From a checkpoint of a small mixture-of-experts model trained on Wikipedia.
Size: vocabulary 16384, 30.2M parameters.
Training: a variant of Adam for the experts, 396M tokens, 3019 steps.
Below are experts of layer 5 (counted from 0) of a mixture-of-experts language model. Rows are named up (a neuron's input weights, with its number) and show model dimensions 0-191. Each number is 128 + 24 x the weight over its row's rms, rounded and kept within 0 to 255. Numbers have three digits each.
Before each expert's rows: a language model's description of what the expert responds to; "comes after" lists some tokens at least twice as common just before its tokens as in all text. This comes from a sample of Wikipedia text that the model never trained on. Tokens count by the router's weight.

# expert 24
Description: Day numbers after months. First digit or space after a month name in dates (April 7, November 30, June 2022), plus rare letters Z, X, Q, j.
comes after: " ", "1", "2", " March", " September", " October"
up0:117127145132113150151134091147099151111105119091132130117127104151138144139095124131108114134146074148107137144122118158127113149146134114127080119103158143106135186135125123146129111109155171190094070069123142102118133112056126136167091108126123094099148095097161106164110117142129111177154123108172134144099137161138125123133149142123120099165116136126170147137092119099094102111090121145107130135138095133087121098146131106154154112160123110140131139165158109080160151136142143157140112162147119117146122130135134176153105133127174096094183141129106139112139137103137097136

# expert 48
Description: Inner digits of years. Later digits inside years and ordinals, e.g. the 8 in 1984, the 0 in 1940s, 2021, 58th Berlin festival.
comes after: "0", "9", "1", "2", "8", "7"
up0:113150123087146094121087163105138132116167109111149090142137115127108152141110147139115155175157124122126100134124107124129111165128148124132162161109118082115120147133153120102180164137124130122128120103134158120130150081123100097120137131108164114150105146112133113073127122146109133154126141110118114124141099092110116153135152156101129087155116064168128088148144101142152114172162100150116137131100123174143134150108145111120067095122114117114147140169115150076145145158138138121104138130108142098179162109135152092138194149129134129080138112182158083132138128096147123119

# expert 13
Description: Space before table numbers. Space token after a table pipe, comma or colon that comes right before a number, score or year, like | 20–4 or to 1988.
comes after: " |", "|", ",", ":", ";", " in"
up0:108122133108132123108150112168172105118116154075108125180157106123127125121134139151122135126125117151138093066133140130167153070140161163106122135147104151122152165145091113179162115114125127164139095132122166116123110119101193099094160095118129167107149133129110107151124109111119087111135154125130103091143169152097123135140152152138138100167141115144156144090127140068174107097174100129121139173134122174106098104131160072142125127137124148123126124116144142100114128083160105111102131119141113124119116109136108114115138139153168127156096119119135145110099157094145136143

# expert 47
Description: Descriptive adjectives. Adjectives and participles after a or the, like strong, early, new, other, combined, popular, and endings like -ily.
comes after: " a", " the", " an", " and", " is", " most"
up15:117106129149147150143112137149096119105128132147110142108175121145083109126141103149092151111120143152106108103163112122154184136119130121092115152149124123171146141120118165108135137118136158196136113111128140124123110123098133148122145106141094197113164120117128076125110111132132116143161091118117165151164136159113122137189103106149109121125105096125176135119139128080137111125125098144140132104149181153093137115112100177100138126119091125139144136164203105119150078161136115122125104076150118141114138137113116124121090121113118138091100094116088142130085096130103152126

# expert 12
Description: Paragraph breaks before headings. Line breaks after a sentence-ending period, mostly the blank line before a == section heading == or a new paragraph.
comes after: "\n", ".", "==", " =", " ==", "==="
up1:138116147131150141141085124151118151135125120165110132127130203119100125112116148124098135146137130122117126120122119105128149107138171127096108166160101157150160176100152178128119182098093115130142147123151128140127121127158132095161127141113089086143175154087083141108127112114122137090107116159197100139105112129103160142120122128143137132113119133103148114168152145114109112123086131114131094113192142127125127161114117122084073126076130147124130158132141085100114113110171105108142102100153183137121112137140112106128134163097161119101078121113150100154130116134155114130

# expert 37
Description: Table cell leading numbers. First numbers or spaces opening a table cell or numbered track list, such as | 1 | or 12., plus position codes MF, FW, GK.
comes after: " ", "|", "1", "\n", "0", "9"
up0:095130151128142138150097059130110125116110133116157127122135167129156093124128132131141123122099165147137171155141150108157097109120132106133121112164147119096127163152099137129128125118130080119080111124120138113126108078119141198145084161106109139080137159153137183153124137148122129096155113133121130127151093129136127142103137142127128120083106113147114196116145109165114116132123158123100122111098118061141114094163074123101156119072148141117152128150111168101116112139171110100132119179139114110134148110130155092164132124124153135139194143111113140131151132135129120147

# expert 50
Description: Determiners and ordinals. Articles, numbers and ordinal words before a noun, such as the, a, first, last, two, only.
comes after: " the", " with", " of", " is", " for", " has"
up0:155163112131103135119130129140134151106120149141101091096091156133155132145175140122121171120124188134134131155115091115150125107123118153124151131154125093097110137127110086136133143110092150146153101139114155124162099092106115126150127118154169085110140122133148138090076180132134117154144121120119104129117130110118085135126167131109152139139166147142132123172086147153102122176150132114143101154129096143131115105129158099088122119152091132106113175132128116109116109170142130119130089156174121078118125117179134089158128119156102117118162158174106144050143117150135127091

# expert 27
Description: Abstract nouns after determiners. Abstract or action nouns after the, his, its, often before of, such as use, work, development, reduction, support, history.
comes after: " the", " his", " and", "s", " a", " to"
up0:157123122129084152121093150133139154064082143089095125122142131109135094128153097129115127130123178105131196182136118144116140148148142108114159150118163127102154160121083122136125160160117119151122137143114172116118113091127149096127098132157087134109107129186136115138101137129146099149162105133116185133125045134130144162143158110100143122126146136116123145098121168127119128125139096079161143084170099128104112138118102107108123120083145149169130161127131132091105082134128121135143120098149119112133098149142122118107125143138119107116159168156107128147123139151099120101

# expert 36
Description: Markdown table cells. Spaces, line breaks, dashes and header words inside pipe-delimited tables, such as empty cells, row ends after a header, and Candidate or Votes.
comes after: " |", "|", " MPC", " Preceded", " Succeeded", " Episode"
up0:124136120129119120164131174125167129109153094125100142118121092156158127118150131138164109124117115143128097151162133076077127123165141125103152112103156157078134119107091129108156123085185158131127141114103133114135158129163085123125130174107123114141115155090106137120118116124112169123179143123149187106101139106123083121101164146136120156095107116158117136172124087141121130115110107118090110110111144134148147147112123128118157110101144104161143088146087119129123162120144113167105117106092142096140144070120103130144166114139145128139141119168165172144151098133125068140

# expert 54
Description: Measurement and age numbers. First digits of standalone quantities: heights in feet and inches, ages, weights, counts like 2,316, lengths, plus million, worldwide.
comes after: " ", " (", "1", " $", " +", " −"
up0:150106095141098154141136133123144183152134118129147162130117124122140143114124141154091123122116116162113085128176123133116169152123111121139085128148194130094186169114130156179148083116133131157129097152142146047145136117113123084133107146107156129128131093089141101136134123104121141137146127094113119113122157098138120086110166145115120119135128132109120129144126084129111095142117086159108104124129093105124116138130137166101144137133125124127072093095113090137175161151161109114133130118138163102118176132090120148110125105118128129193131100143125154163126104179139135121

# expert 25
Description: Table column separators. Pipe separators inside table header and data rows, especially sports standings such as W | L | Pts, plus semicolons in number lists.
comes after: " ", "0", "3", "6", "4", "5"
up0:136102137123096131104154126146156155116126147131101079120128102129132120115110138126144130142119150136118140127132131133105107124127107089139136093123138168101146147131120116099128127171133102135130135150141182135123109091122108133128145181116145131132113196120135129059120098124089116122115123159095123141137117116102119138119131159118188143135117101134103126094125118142136144145156159139098110151128130139111153100093128142112098113080141116130106141086101174077131163134108144109121139132161125138166115101174121134147194119146221149101096149109129097143149090106139050107

# expert 38
Description: Group and work nouns. Common nouns for groups, organisations and works after the or a, such as band, group, team, album, club, play.
comes after: " the", " The", " a", "The", " his", " this"
up0:147142169196106121081091118089113098108094158086117122167110188122154101121120146084128119138145118128138157153112101143107130121165110117095131110122092112152136110104132096179126146128085099119127136078127152121161161098112155134128145152133124077134108151120135171101164118146116125132138097137129122127145141122142111139110104132138160107157165135128105137131125080111143107132124115152099172130133124129128102129154117115113191081105125156095145118125131153112148113111083133127105178139136137146092143118143152106158157161113157152125164115127172144173123117073133104114

# expert 58
Description: Digits in tables. Single digits in numeric table cells, scores, years and percentages, plus section headings like History, Career, Biography.
comes after: " ", "1", "2", "3", " (", "4"
up0:169123136125115107129162092090115122188133163106146182139102102116115146137158186131108116139132105120127110097114113139135131115155114121117137137130141108135138162126162080169121112177109135152147128113114120143118156131124142089152133120103109130115114098122136036146153129189127148153169131119123155108135158157082128112109119122112134110126189136130167122116111144135113149130151082101074150103144151113089176124155127124135132121154130141129127124150140099112118144139098073147093132151131088123143122149095164120120102166135115090116143108143154130129115155124122195139

# expert 42
Description: Infobox and list line breaks. Line breaks and list dashes in infobox fields and reference lists, e.g. before "- Affiliation:", "- Nationality:", Phylum, Coordinates, closing quotes.
comes after: ")", "\n", ".", " classification", " information", " Animalia"
up1:119180121069144143107138121067111074081115129125111104107123119127159133138101106117129159142106173174149148134191128120159089130143148114124113104117127153096154117150132160117145138159102102140107123132124122085137119120134125154096095140109132127134163137149147124154093160117091101120152155141129140176088106149159153138054168122145146120086120124158063144133143113143105137139118128130112115137146086118127140136122150122121124105092117124166113124133141134112124136130154144115090142207174154136136151112165132098097133133127170116094125138116131127121179138134121115124